Weights of a small mixture-of-experts language model, trained from scratch on English Wikipedia.
Size: 11 layers, vocabulary 4096.
Training: a variant of Muon for the experts, 7319 steps.
Below are experts of layer 7 (counted from 0) of a mixture-of-experts language model. Rows are named router (the router's row for the expert), gate (a neuron's input weights, with its number), up (a neuron's input weights, with its number) and show model dimensions 0-159. Each number is 128 + 24 x the weight over its row's rms, rounded and kept within 0 to 255. Numbers have three digits each.
Before each expert's rows: a language model's description of what the expert responds to; "mostly gets" lists some tokens that are sent to it at least half of the time. This comes from a sample of Wikipedia text that the model never trained on.

# expert 33
Description: Word-initial consonant clusters. Opening consonant pieces of lowercase words after articles or verbs, such as sc in scores/science, f, b, br, inst.
mostly gets: " sc", " f", " inst", " br", " b", " s"
router:152123121162108137147111146147163106132114162173169168102152133106098167133130143092109156179108167134140130093132132097135163115147175116152135144135159117115157129153119131113117151100110135082087104101138104132074106090095127138154163117106132135124142081159117092135095124118126091100113144107154126157097133106154144090134124150106134140150135125106105147169149092135137090111125114113114128134105111097144106106148159156133148134147169102173156111099164130141151103135092175
gate0:078109109081096099138123126144122098118099139096132137168148132096103163132141158125142124145075120134092142128136124143092163125108120125122115102170152119135165133131118107135121130081097106133137153180138156086121122098115102135147119102111125121122094102104108059114127133148121145135130160089133144133091198112126120136185146146106166137150173110095149159126102114148100110095130098140134132105123114152093119126135133132119140094137157156117096093149108112133101111139152068
up0:074105158108138105127136154168115080135120112114139149140141155138105122149126130125139123126075140076110142128072110136118165139117149128099094145137161133142116112132150157114131139097100106144162137164128154097122114154129122131130128123117101124101116171130145116127091091100120149134115141039149146079096162117142155136153119127112147112113165115090149160144136128127126090127143070115104096088155114154134143138112161150106139097141168135118154080159141101093140146136169128
gate1:187157160111093126178105129114170151150115125127132078101130119142116123122134127116113123144131144126100106140129107116123159144134167123129163155122151144179109106085124150086139141165129163119143109150132087172092110113143109137169131170104062143160178118128102139133107143087142135122129146087104114111095093116060128177144124185132148159103138096119120139135141143109117143128118164130116129133177114134125091133120136104143146146090104136157107140151148117106152121141132125
up1:118139152138192118111129148148129151139148144089143099105137129119129126126112081116114086140098123067125098108140158166071105131067079156099137106126082102129169142153167100164135171093107126150137101139120112139117143150124139149181119139097152113185133137150127154093178118141133125160140133187126131095099161139148149087127145134109138099104149110142139145120139139124119120145079142155121119131100094140129122139118115126151111127164122097139104118144118122125086131133117118
gate2:128118174124097107142161128121096111112092146081095121128151147181153122151111112132086163107076136129111138153131124120127107109079194136127165142140123118113137120114092114155162100117114101100128099131136106128133118184099131145153121143083132159154128108124133131153181122149134131128125102098088119121133121131145144140145115158090103135129108138109108129158123144127099083148114128142141109148113101093099164110142119153106153141165094086132124156166109168131088119121172186
up2:116159151166141135114173156157158116110076097121092130145112158122158159143118104130099165097103115115116103142134134144139067105131131130182110079163142152092134123083124150146108121129159124117088105138141128083118093148125125141119177126096118154140145106121149138142131153158130117089121100142148103131112131142137165102132153135100092126136106151124092125120093131130131151104126115171134097107155057155139168106133163154161123162125126142125136101151113126107122114134191103
gate3:063100117129119112161142135116170090134122153143123118154113176134128144166180129107143129106123141144081132158137124113133111185134152092113121119111115089129137148128128104189142139094115190106128112086124132121092149170120084136100102118139093133129146107091150130124122079132146102127108140148124125172106161110170133099106096112133175145137101076135106148171105110152107130132155144112124115137125168128139121105120140144129122122136141104078103096120109127109108084140104125
up3:154142088131144118111144104139124160140160156118088130147109065134098147109134125095134083099138104138155104115163094126171108103125096115141130118111103149104114151090109144123133111153094099155146138111128082176148089132115113153163151172100153114121135149145161123092097115092122144106134106163173143136143117146120121114055120130108130099112130109137093129108111159149101170128111114158111112145087121096081127096117114137129128099117129141138098136090144128149113161125179099

# expert 50
Description: Non-English name syllables. Inner syllables and accented letters in Spanish, Japanese and other foreign personal and place names, such as ñ in Bolaño, ag in Yagi.
mostly gets: "ñ", "ag", "Á", "ú", " Mag", "í"
router:144130105156167131154103115120128111159143128147138112086191150119136133157138086109125166121154166133139149131125142123156143096147155130132121151123131107114154163159109131135133143055137167114121111107079107088090124110134104155141167100165122172159118140113090080118098118111129090120130112127098133138122095139172129138119125166114122079122160105122111113179118094111140134130132097134141114130079122160141132141133135143107121111141148182102119110074098141161137139104134173
gate0:167144124116133136098113136112115060100151075080119157124112140166104122118128073122145095139161099132147109173117118168115130144098156109159152114149129119158139111083144143087140154138134145141163121123096139170124130123127137063143122060110155169144148171155089125109122106124144142132149114116117115136134111159167135126142149155173117156150133143127139154125145129155146119129098082103140115148124131086140150149117134121134122094133164137126105101120084143177113133099153149
up0:121074098123151113175119125116124114123148108083149140153188136134135082095165143108118161123116151114141108151133120150104070167111133129147121112122081133143087153095143116139077132110130134168182119130146175105108141130137131103115163150142125117108157147109147135133110130166108099160136137150086109151129131109143098154119110121129100121124146098137131096139176106137133091123145061100146108166148162141123112127111100110173110118132105129112101129172119103117088137099148145
gate1:131139143129118122179111098127136106149177146136122135144168144162111095178094139140155174159141122129137177149111121137131164120175163108169112148111125137127135141101110138111115123137113088116142134108156097067104115161126153129147153115122108139109129118149117144124110088114117162147115145111110131083136133101119087140109148128076156098164134095156127091157143099123153092151130124135082141158094119139155123136119106156124157147126100160092147089115146163165177152146120169
up1:127124122141141122085179105143120129113139151137153152149140118157159143121142153147130142196107115113112096087150080078135176085098082154129124136125079142192097130127121106127111115115088103168113100144117093144104099127138109134158150133128123106108093125139120099126113160146124128125123143110173161132132143132139164104160157134125076163126128130122177142100105139147122167185139119128155109145106151139145095165122124139121110106118121121172112160104167141116126149155113128
gate2:094122114116098093147147125176145113135115160130108113102136152143154107150134141130126101116152154167147157113163130106120150130089138141105145192144156084201083125148076093153109122130137132095169155093106099129125124149155157172121110122147136151141130154123147104079140112174129175129137101126137155091118124128123132165099119152110107108120130121162153144108116123119142189115162110100124137129111093145119090142162112107157149100139096143129135139143096132116131111133172106
up2:106096138128158131107098119101129145162166164124132109164146121138107117113127117125179152117132122106167097185103139137165126074080109106136134096115104166111144116103125126107141143151146137115126148112155132121166131093126105148141129136069111098122132136154172173120119146104088130110130128110124098154098092124097061134134122149176116151143110155160129100144184122112096101130136078113115111115101151138105137105133113159113130099162102121151143094131103136138090118082141132
gate3:161147158139120114159129136096129137133113158125104133149112147084205154127124130143145097135122124170135117133111128140121108075111143157136081117160139124127170145126053163171120125126126130138138100139141124177052084148122133121152114113156112145120107117137158145122142099149106140089162134116159121142130129155117147110089090104134139107128102123109156165182130147116109107135086155112129148113103110117092161154110141167127107098161125154112143095130103106135119096120157135
up3:096140077131097141062154142182129132145163155126099116145111171122068148144106103163110144085139139131145116152122122128094157121082147108140121094114102141173108136084101154170149125131163167123133121134191106144120154107134123095115154122169102109109175140152119142105163109140146143104161132105148151135123145093123101135109136110124116145142142129172142110130119131141121147126134146114117125155139082128119178122104096140119135154142122135165111154147164126144149091155160150

# expert 0
Description: Mid-word consonant pieces. Word-internal consonant fragments like p, b, ph, ol, ib, as in tem-p-o, ro-b-bers, anaer-ob-ic; also stray digits.
mostly gets: " comp", "mb", "p", "b", " Ap", "gl"
router:151141125173104152186120116126163129170148132134112144143144153074128145173159128096091118148103126087155119146120124131123123123135168153115126124139146099099159115137103140126144107108117148142140135054123122130117153091118157146144091084152168119167144105147113118155099160122140112087108121069093134133127091111175124138127107136108120089144151117150130103135130111132131100143135144133162107129080102102116154142153130133111144098120144161149140111086206127133158118101145126
gate0:120125112142083119135110084115102126121157093140122127114152142111098190133128129112152136172183133094154118143119166172150163155118104076091175137103101123122119143123138105121143144120127117130173106114160100110140113129123143144161166124160209139134134127125146137143109139127105119116102178100151123103135106155145158097143126116119120132127106136152148107117091114112122133165116150110201132144079123105088144125116126104112131115115150142171148090077148133116125097139121118
up0:126191130164105133094097178129118106125097138152079150149130129154130127133108113131122105178121132147103132172157104128120125139168108089154139123100150100127115078187136077130118110111111143145113180086105145105144134109131095119117065152117111153143133144119159133134150149105148094112201163139129141103133122109098143142174136133113143107103096147123098130135153130107145128164154113123141127125131127097083126116124115147115115074137135146090116129139110130149114139116123078
gate1:092143119139122143152150118117112079127128103096089139136101110084130146103090117164120110149154092169128125143113092168087130129131129134098148128129137082135118114150133090081130137139120149136125144123106110143131143132133126135131147173164137128136119124128155128133129148095161098114092169128143091141113154100112093101117096112162130118134116149144099082117128081103150116136180160105117092153107108139110131127192150107185156142116150141134168154063143156130095159139154100
up1:124190121146123175152163151125142119087133100119103086118101153132106143111107135167125144169116090119099144119106126117119142143169133115115106134114075101155165108134114076111125130137095146124129115104082142125123159100130111145126105144148120116122131133106151211129119101086156131104086122137114126134128104134124100107086141128131114136131145142130105105130157110089129074126173127140158091150084155125087117136158162096153132082141138116123102120125142112168113106163158102
gate2:101128100153130118092150158146115080156133122143098135118139128116162135204083118075141150139120077096153133128163112122130144131116140124088118144117137112123135130126130162102140110154117141151124140135140103124144135097124107156166162148085145145153090102125134120192094145127170122067136100097106100164110108100134121170117164142151094141134108138131151144147109106154106136121117116083139145158116132134069136133117130124129133169125104103123124126182104104084113114107098103
up2:086127139125136161187105133130132157094149161136145108130068120161090134119160172147146135116126152173111147104103132161135133144139108157137111126130104145176163147096135113121104134139171143110136091109146115134137155150139103122124133136177073134130118141141128119071125124095148119124126127139110121095154146136122108076180113145129140128136154104123078109092106146111122169124133094157149136125144120158151134111120192119130135103088140088137155107146160121096124167163126168
gate3:143088159136128138138135122106111159145145145104134132114057104146166148138081130076180124100104149127160128139105149145155149162138151133109129148137125137146132130168122134084133150146103113125136149079134084108098158166125170146177146087141162128106133093126153148086118149138086111153121109127108134166110119132093137115110107103155135120122106136103096136112138141109127145109112098101138108138169128139103108151114185109125088107140089144122141177124125119124115078139087165
up3:181125125125115059116147130151158150139083118139131118069126153135114117151128047142132107148149138145131131108095156125120132123166131154109112184102108143131096139124167102101109084133142120087170108149148139112138119127106139143136123115121072108141147141151131102164116122116112115137167143102127154139133170127095112105109140156131154137118140126134126083113131144144168082147158128140131164143163120108152144142103099175115163170105156145110140082120089138117106136124100115

# expert 35
Description: Infobox field separators. Colons, pipes, slashes and semicolons ending labels in infoboxes, lists and tables, as in Genre:, Length:, Matches played:, Points /.
mostly gets: " /", ");", ":", "):", "→", " ;"
router:195128140166135121138114124130130124135153142146139117092165116114076134166133112133070139156095145129153118112129100113135102112131127114181126164171166126160134112130116121130172112093160134129163119118083143068095120132118122147143139113129135135136138081112151097124128163121156076099067151130138139149127066116132096119127112184113093089137123132147089142116131106123101110098120126137126124149137125101128143114165143135161133113122118134152100117075163082143119130122157140
gate0:142119135141143118059147126118178114177120122128114129136169149112161143118118114085146117124145093112137150124170111152112132151137167169153124157109130168174111138155129078129143153125132145099124106124128118154124124098203116110094138152141089162115090101108161139081141146130140119118130170144143160130140082170106180121127122158123107125156098123111153151149099083132148115096138157132145136137119107120116126092108132134128153153175124135089117126133176138114109129122146169
up0:109164143123101103178082141143136154142090163108156102160145104104131158102120137158130056136170130135148111128099153192139093120120108104122138101142136103130105116145152125103141071160140157135123136120092135119142168175136140122125145130100134128094107115147104142112108107119144124137164138148111120123089097128090110135164122135129131138137129125118124143159140134082178103122151105152078103154123189125129107133102147102151097109104130126083146097097112127132141173129142094
gate1:142173147148135149089114137137150155125128152129130092104131144117115116141155116133098133132072147150148131146143124147166105147118164123197074112122124142111169124125110089191125104115152157112109124126153129148136140129134123114177109143169139124122175100133111092158159137113117132095158165132141117106139111125106168137126165119107111129136138090090163099156143104098127123106138106095147121117113147176112107154128121124091072133090133092166068159113095144129099123126128144
up1:144126124133117139112154111149109111120164139118116142084144144084110150149147121101172125146171107079126127124133099124116142120127109128157128138076163139105097118183144152146112072160155117126126092151147083155136113161154106120125094136162167160119113110099124140096141142188132088150064131152158095111122131114112109103119136129129125125118156153142124101142121147109125108137119168144171127094128081149137149113113134173157131165096106135162139185099134149111135148143149105
gate2:128146125167115084131131105133132152141115142141138133127091087106083164136126138118127158085137088097120129132099106129125094097125106108111080166154160141089166139129106101123182102123191102154138122117114163133085128175117128154140139151125111133095155146135116073147105159123119097112116129113169126122140127099146143094175126123154100134125162154103076095088110157107083151123131094119127109116160128111128123137157135130136146133124139155082132110137118117169126117149144181
up2:118098140104149135129098141126151119102125105111087113134134170113116092127113129102147110145103149145138158100125150114146185159143123122123153105048086134139121132127114146147103127135090128122149118135139101109157144097139139122116128095119155138150103124156097168137173099120132123135143113133124139143080151138152088140089165142104133137112105156172125157173105140151168111137093171153143150118123094150146118085112142070123074096106121055156147141132143120135128110117138115
gate3:142159160137132131144142128133143138105131131147142139086096101112149188145133094131124172141110145141154099163139119119120112166068138106135118138144093110164131093109161122132111151101144131148147145167149096139153170097121101162173137144142120130163158119137165112156118127148182107148093117132127067146128135078070108102104127155120107112110122104128105112124104170078120089097095156121120125132099142113135127123158176119129145143147115172098115130164129106126148128133136091
up3:121116089125109095145139154127146144150130103131148119093065148131190122122132107138126147132099099132125112142146143098114095134105135106141161165135125119087162124096127110101141135140149119115133086138119119133126106173165112125123139156167147129154134123153146151133134108119165127170096119109143084162129123103133157117113142095102111068111175156154147173103149142122130118132124111076099129109094162154090151131084156090081117118152176109110136133179134133158120093152144117

# expert 41
Description: Prepositions after nouns/verbs. Prepositions like in, of, by, from, during, at following a noun or participle in prose, as in organ of, portrayed by.
mostly gets: " in", " during", " from", " throughout", " at", "In"
router:132135139134125109151104140142168086128121156171196146096124145104134123127102092112114133132141133126167125110124118136126156111131149128176101126174144116148142125114060117127160122117119177133133115076092104132112100099162158157115115134139137146160150108129086088148114135145125105116110111091135117128117120133124130153127118123091156085158163137093100084172167093137120130144140085142130139147147107111149134148157175173146128111172109114136159112058130123148108144116114130
gate0:126121124133160145134130092120142139164130134120145156130102137138104163145117106130127135113126096126133142098106160186124151097103158113108141137141159147068103141149120162121143133096066137152155098104116166099146120174170124127111147064115098160114110121090143189123152142143145119148102128157134132141136121136128133135096188128130114143157095146121099133096122108130083174088096118154117105138088144143150122107118115135105126158146109104097135148135176105126116101090163097
up0:156122152127113095136111127112139150106148104115128117176099164149134137101129068161121129127162120141151088141147148112108143104126150128147142077151086097143153154127115092163104133098087143155156132108123098126143143142111120144119170135119157171067129124130109137108126129147134154141114062110095174097099119111126151119163117106138128155154146083156146092184116118110079117115115163117136099118148149145098102126128117139114113174080136135128136097119080153152128133107131125
gate1:162129181121111136155128144120103095160091133108114143165096182130138121118080137105090143103159076123131103134119161147170108087085155098109105159109142156111148149108160140121146119110100096130130131109105129134113126114120161121127099134133126135070140085107130160137115127088111105115118148165122121097154124159087126146156169105106114115122145109160119132146148117142123113171109115098089115133136122149089113160100146127142103179112061124109134120107135174136132109099142103
up1:085133148110153125105093124151146161108186094081098135127098127128127123152099155129165126090126128116107121103152150135158108093143150119144102161126096103167118150154133133132126146076111124130092135129119122160123132120148171122131099107142114117117166165109157141103090114174132124101126118050143120143166143125131133106077123143150137163109122107138164099085095118091139146120134161158099111118125117111146093142140090141123112107138153100128123168139070138098097141133161144
gate2:121174130152131097153145118139108107098129137168114126151103096114123102118079116177094116158192104086142109130130165131166106117136138121099146144090164148100128158184090140122170116109126135142109134133136104119154117138130121104077164129104094155150137093141135166125177171134112120104117122127126139180121104136143104153145097098104136131149111142130123126136144141171087123147129112113155115097153112156123095166061152149134160145138131104131121126118142130172107100135112115
up2:114099140119155094135081157079122146182149198089151131127137178137080131146158165153110178099097135159104146121131122109069154136136080134126142149114108128146129149142128113142129139096132116166114101128072134125126138104123110133151093090137119136102134095137127132119115106139175160140169145178126142104106144102127162088119149139140106097101096130111126118109122117098113157143130139143117139129107116148141113104172114087115134103156122149086098144137111097157139121145143115
gate3:116153097139141102147101109103095122133120156120097107156156161202112110095141133128142161104106162151076123142095137082132139157139120131165138158149118127134110124141109093138085140111120155112149098109156119161133125114174141119100133124165126163142132122129133169175162130137155102142098135107101138173137130142121109158138171100157128129132130118121101150117120155135127081160126139124082116059122110138135124130159137158151153120144142149136164133087158134180146133117170091
up3:100114105115112124101127134139091101136177129115160123141100143122120100139082124158105080136166149132082109103143123147137161147164107105132154135163098108124085198153141189167148144111127151152160128145121119072130145094139103155126105137143129129155157146079110118133144133129143093155110119129131127092101080128140132094108121158117128120127095181095146150173104121119111178106092129140128130114128113098085119122141148146142105127127149161153132160144098160126149100124143124

# expert 38
Description: S and Ind onsets. Word-initial s, S, ind, Ind, ill, int pieces, as in Index, independent, Individual, diameter, often in technical or mathematical text.
mostly gets: " s", " ind", " Ind", " invest", " ill", " Ill"
router:115107127155151108171100157108107113144117158144150135148117154129124159118115106085112172177139138157175111135188171135178146140176170159129140135157126107151141119144118102123130157093121171134172087120144115118121118101108132123145124148095085162156180116173155078144083152121121095101085119102146134147139120106111124132127140169090148141162142123140091132114131101119143116140116136130157125144133143125152137149149139139119157083141122136151117144107148112157132176127096125
gate0:090135129138115119154126091160102112144109150078130107109107161112131136116065133116114131090176135100130176169171143157156111128165135139113114156123107131152136133126106125137116125118165105143114115164114163155118115060094122140127129122130104138133100130151106092107103145111090123145156164123152156144125130132102110170104101165094109127101089142128133125109151108122115115129150121140141139134084144148148121100124138114162137134152137203164158133096143104183143115130166178
up0:134133138145130126152096114139092126109110141105156173125159117127130117109109143134144155107157095114144154164177162161151119135159140132078150101125071130136149112166093110127118173121137093131154063128128155137146091138099163163079133109153073150129130122136089142121148107115128095135163175125142101128116135121091136156123118107077128096127129123150122111106145105103137121149091171146138143139131151136155131121102108100143147070161125169136122121108157117178105115138150125
gate1:084117176142163137177115116167117087116152111134137094162096125140104148134099118099069183130144146140151103141141124148105151102119152167120111105133129117136177122151132098115142135108146138145143148112119160103118156140137118107123143128122132123140165108148118115151122121126099108178089175099124121116117117155096134094142137114087101144151121084142112094146141134124158120156152097176132108182163144119101088160137125117107140139097147151146114074097085121124111125099093152
up1:154156136122130117154146142120158150141073100111131124110175124126121139121144152125143094148105108116150118108106117132126093163125178137148157164141124108143110135121093130120101132161132123148096087128120131155133159137131147151128078082177113116090081115112152133158118145129118175107159149144127122128171088111134121126120168138128136091104162159115147129081099083133162092073116107099111121112067105117113139098125131147135143158163102130116132141122150099060134102119161130
gate2:090158152129137106095110134113135121150088109123156127100126071131099122119120160117156177155153123128162113139157118143160165084149158181144152145125176144132124147135120131136136139096156150111134138145173167156132111114158116089144137137130144119109125146118112110169162144113094157112105108151166092178118094098141115147147181153117091158139136160121145128164115117129157123148100084135151126116099151106112071124146124154124088141110133127128128100096078118125167103110127141
up2:145117143132150090151113131083102100136137162079112098124134106146141137119131135125125114101097149153130128118120144146129099139114134128120168089140131122100196147173133110102104128143178129180130133101108123159121110119096137141142090148132164113113128089118126139141119095116170113144140100148114159149125141155154067159159111145123127139145131139092151145167162146089117167125143154095152118138091203098106116123146098133117095179141146098105152138104127139137111154140178115
gate3:134132112126161112139126173174107147143136146119146131123155164106134133135139140114124140139148109128154151148125111139114148083122148096110109106093085136130163106070164129144111169129113124091171143138125169137151145101114117118121130077146156156166134141104140099117119109127144102147135126156123079142141117116070161088101093087115125157124149107145120165136137150110106148180150128102120148132151116125114155144177168127137146076099121120140115098127109148150139136174201103
up3:116109130124142144125114149151150157131129123124143150153117137129143102104123154106150106080116137125180077102128145114184096133127152136155165170150109118177159098103146135156132160118135140129105120111137140137146098102092138134160118163177116152140098146183127093126142117108146134159167157145131152149100134117103134147072129113118126150119147127132127136128140130155123139124177170118142118093158109167074193151118138112170135156088089128100144163139147129143142163118163105

# expert 37
Description: Capitalized name starts. Opening capital or abbreviation of proper names in lists and tables, especially St and Saint in church names, plus K, B, C initials.
mostly gets: " St", " Saint", "St", " K", "=", " Spr"
router:169113132151115122128147121140111087150109157164174133107168173112138131132139089097125140164120141147151138097130083115137138138133133140163089136157154126118124130117124112138114146096110121119133115097092064112134139119145109138145143091125161130150118113125129107162121123136170108070118154095131143130159125101110158094088103134080123102092184122119108139141129106154154088114110117088109121154126117119107148127156190139118135111172124114150115121098160123178114134063093131
gate0:122126091117088146122110106115145106144116145154151112110133156127100134107124075112122150137095109115179106104127158101078130155144127104132159125156176122119124111111091090103137116120162099124178118154120112136111130112127145130119108110123081093100141155104186102119109116157144132129125112114165155083095128067143107115149137136159135137083128156123125150159117128097123168109094147139129136122140097106176138132134173068121098138145097130116140100180160098117140109140134095
up0:123125144115127163126135160106127158144084141120111100114107117100105126129102143116164147134134181137104114133178092164151182118127109130167092131108094111133129154124120126167106154109108174141152134100113159171108106092125113105147081137099103160143146104119142136147145106161099134105136096111127097160136102153117112146155155111110156163098108136119119147137088160142139105112150133149077081127124176105145117107101131125159121110146065125180140091143099141114133156135106112
gate1:123141106134117090139153109111115138127148129141164129099169122139188130135145126128126106142149152145148120157133110100098125133101133133123103123130145089122153142107115122116134110101137108121107119110076129058108168085117139132115177104105151160164102080087126128143147122128155134113141160083126131126155084116132140091137099114108111171131103128174107135155143138154181138143154131122096168150169084142131100152118164105076148129158114114114126125134098085163160171110119113
up1:154175149104112092129173149086105103140088153129135171068170141110128087139130108135167129179149111116113112144135104101138115131120120124132110130148122086126141125105114081083155108102129116098143125117133093111159146145162144109165146119074170148132084145117098128189124122105124132113136185130150128134141102119138162124094149122114125169143131122148088096187117130127139091104152119114110138159155130129140102142116136101119149105125124091128144132136105136136125184098132119
gate2:092116076126126113128135137081122131134133119171141147131166117117140151115151098130155121139104138096116158123150087119122153117134119175135141122172167105151106152066139165107193099147131122124134101163116070130165093115174133138115082112161138156102152108143151117094121146138131107139139152110127097110094168122108123117149166146151147115172116157120135174123109122120138129132142106140129174167180111115132127122164097131164112123135157089141142139120114108104168117142151121
up2:137090134150105111134154161141136133089110116141088117121085138119106143092149142128114131145167124172146154115157143117106143124145101090164096176149114165149133076140116108105128114090120152131163148134179125144115195126130119109123120136093105139136138154102140101121093110128126151110139102135092146121112079099114113136160110115119137134135117150100109102131144148138121134186194139126166111092154150149165140104146127103106164139128079132156128099181158127119082140138108136
gate3:139106098139117093145132147116168106117134101120118112155127130121131122140122153118130128098103103145166134136119145136107108134194128110105116107149152079163044162118144128112167123129122154134167160156086106130171142108176114110154122120116134132158155141133128141143129155125156142082142147113104120138106112156109136098128136155137127148123169109116116133162106139140139140112121111126075153119196083111122170109106146106132138186169130155100125108147092154154109165096098110
up3:145114121133135108143143145108121068143141108129099121185150166132111137153145149120139127143127124151138141150128125148151120135161126118099133158090113101123105187103130130124122119144102150112111131126101126161174119103189134116149118095085124109194154139128152085161092133128162134098148162122102141112133119128108155133089139183107131117134173103111112098167100142105138090120167129126064139089133083107136109090115125097127157135149123160109130133136086146136090156120112120

# expert 58
Description: Prepositions after verbs. Prepositions following verbs or nouns in narrative prose, such as in, of, on, at, around, between, introducing dates, places or objects.
mostly gets: " between", " around", " during", " During", " on", "On"
router:152081120154129082169132116124163058139137140161179140101127167085093137121121080109124156144134157167137097120130089117098111113130178118144129147143132098121170150142085096136153132111156120117132107126108140137119133091124137135137135145125116132148173111165113085137121157142137089129132135112114114132149100116115104132130111131095119095122141144089108116152156116157147133137155121153111135185132120097102147151147145193151119120127116170152145084083128097158115110098102125
gate0:122156109094144109118111158158124133128127108180088144126099176099116109128174076127101088129078131148137154127099120114132174100124131161148109118127144137102114166093148111121095108128166082160136102135114142075142156146143156109109144097161153146133092168156129146132105142159124143150147126133118084137094108116135173139116120135142157135125150079131162102151119160115142163136144098167139119153164101129102179118123106157150147145156153143144172114146120111124111151138103128
up0:107150098109141088145168154190107108132178108125138134092106144095153148120142116150156090129094146118122136116136142146148146095098136205146158079113155119083147140119135137139113099138112121099134108144121143122122083125119178119103169147155187087143135154113157126122140150134129114150146147159114141113096148120126142103110151109113187129093097084122120121139116158150131100106095109124123103163137110142144136141137088150160107169139146160153181123132125147120120116136131133
gate1:167143139116147135128131123130109109150134178133144132106105116086102124104125157119148115103129129148110113137139099130102155134105120112076110132149104163095149140145138113104110132176141127146188115151129146103108121104113116116110134160093087134112098093145122120128135119120144131141123130145080123164109114143162172100118150076091115161135118099071123156112134123107134096172128096111067125147059133092145099117144133123134121146136135124085189142153113134195117142097117130
up1:109146082137197159156075163174173156164131116123107101156097162131125135106135060127118093139118129133127118126128133147131148132131105150112158113108119109142131134126097107144136137095128169129121121126119112143104088096132150144131132128155120115173141175141129143142146148088108155118103138100133103092093134156098097131072161137170140118129143114165140147145122103151124117174121190147132134127128150134112110165143098148107150119129080136175127117086125107121124134132116176
gate2:105194118121121135146131126130147116155136176164160127103091094097121107129138136103114169159161116105164113117123099144119108134167123102126122087131156101116179126182084151128156152110181134119153118177141149084129137133099100100089138109168089112100127083119148156088153126125165104122139134168160124109107119124136082146097143121114120127148120125119167105137135129136104088114146100137135169137125146097085100111127131132132128123099167102124131100109124110117166112123104144
up2:169139122139151153152126121151160103146143090114105106125148184147136127093110186144131096107096127099139152158155109125110140148139150133150099155133133107156148150169170090117090127159122079137134071138128145162151124112128133144160174083096164121146121115145091156122114116108134122124143122100112114130151100151120154138149108130097115122173145101134111152103120145139159157139123162100147119091105116168151130103110142124150094107177085139155074101151131103132140124160129099
gate3:152092115125162090140099124131134163174133128130163109135181135139119101128133164119145123073111156098154148142121167134089080100119165100131082149100163128142132099119151090131147131140124123065112123172059137175145126127124125108155143142126150154121154148139120123125113112096115148116123153065149074141143120127133133127118098154120126127140123110125111121115139078124139135147143127154096124139165135123134110076118133157120121111172103119120124148118098084146173087108132139
up3:092127154123114121124186107130106150092123161118132058146134101155089091181150138089122155162078126137123122128157102168133143154150136111168168118073103119142150104136129118151105128155123108142170140117117125123125163126085113152143144179100114117138143104126102164104143111158123120098143107101114094118127100110144157132095089183138111115120113147155146107126114153088099144172139133104146105126117128104161143119134091151116094134128115112124122116175149151134104159133133147

# expert 52
Description: Accented letters in names. Accented or special letters inside foreign personal and place names, like é in Pérez, ö in Zörner, ó in Gómez.
mostly gets: "ø", "ö", "ú", "ä", "ó", "â"
router:130116140152167124164056119157178101152135136127158129093116126104153123149123101095147113121114141149134134112109140096136116148181173102129104181175128085131153120139126130131132122060152140117162107087139099123107129093151112164133089125148124162141116116148087083128147138091138132104123148111121141122135146097145134160087093129112138101138150139127104143122110125110168087128138135136159110133120131122131134143180122140078148110151156162106124111113093076119126126092140160
gate0:142125129140107115111127186157158088184084085100155143099128155126136134147091092144132150150144077133143144109124130133154131167166111091084147117120106146108164131105144096127138126116118074129144142156112124092150111110193102121165159125148112083113123125143111162162144149129122095128108132119068131140141128134140138138112122082084113097163098136148123156124107145123111085102117104152123132129121094139061087137161147125143127154126117115094152145128134134125117118130150113
up0:105156153106104124182138091101098126101132164149105136106093075133112142109127136159104131115128130076143152152150122132104135145120111102127104125083147129150120126161118106122111111106121139123142159174124132117102114124052131109099125142115138131104134124116162115103102134148117140143154149123108147072133187111089092129145168109172104131146153110132127128125139136103130185155146157092143131183122154124146143152117140119099150158134128113202107082139144118094148117134154134
gate1:127136126153101095090106111143116115093080177116108143098163138117183125126162165139130154139138112150139138137140143192113073133119144126127104128160156126101139112120125125107136086129162125120146126137108137106144105126135142149165102121138120113121098071124132152152169121113158136108133177180164136100138155114108141138122090093079137133098158141090115097163123131119101092141133117112120103171142154172120114170115122151149138131146116120126126069148108114142145173147133172
up1:145089109117190126116105150155147124130131183098107111088158149132144143115169117125132161128115143133123154148160133121134113160108163099110153165164140136125167141113141148098125099158115133143129138158143178130142113120138097140130200145130114141119105102082074163109150130140139165133127153186154144112094121117142136162079127136150140121086119157114110124131151153112132087145158143127113116166119099143107152135124119160113102132112125141138125121132113146100164204154107104
gate2:157126150148145074109104111117097145099120140182128121094126123142161174117137111102143180143158133127135154101095147149117124126176142108100131122134120107128126142138129126141101131138138134069151119148123131116147125109127160188072113106115149165107172123132108122090107156117114081108145145130125153076087127142102124088144146147102128139125088120107132105146149149128117104109136165144139166141141124159133116128118153190123126124139142176184150093107109086093130116146094145
up2:113145137108107111184105123066096112091148119110116072107171135132131112111093088137140165063115083140127159155065182097143136132146145109137135111160121147134115185107130133132120138063111148121145156130149151119118111121108127130154151119109161152128083121125097113127134137091116092133159129131128116090147149124101138171115127140114122133117119102129159161170104174120120112110149102145140131171120117142106054137137119139119149125126146130113154143103113133129114136122136130
gate3:112112111148118155126078074125129115136160095123099118122156107135162132147128095104148139152135122126133136119130100076115130040116108132124118155080138105102166102138148096140096120127097159173103117152105124131081130081137108135135142146111109151121086145128091112165167132168115138106099130116139137151092161133123153119121132116139127137112168169103133155134097157115114070125110135141132166143118137163132136106155115134147119106132137155134113125093135142151125087130144204
up3:092110142125149131147113155121120128162155092135132130132125145156102129099130156122136178138106120153124102169088124163110090167098143092153117093156135126194110139116104086150145125074072130126132185136102127065143130173131139131100107113180147099121155089113150128125157095126152092151141137131093125162134140130137149147153080134151117105107113135128130120109140129127169137136136111099153107124137100108108148119115156101138125154128155102150107175131158109155124152098122100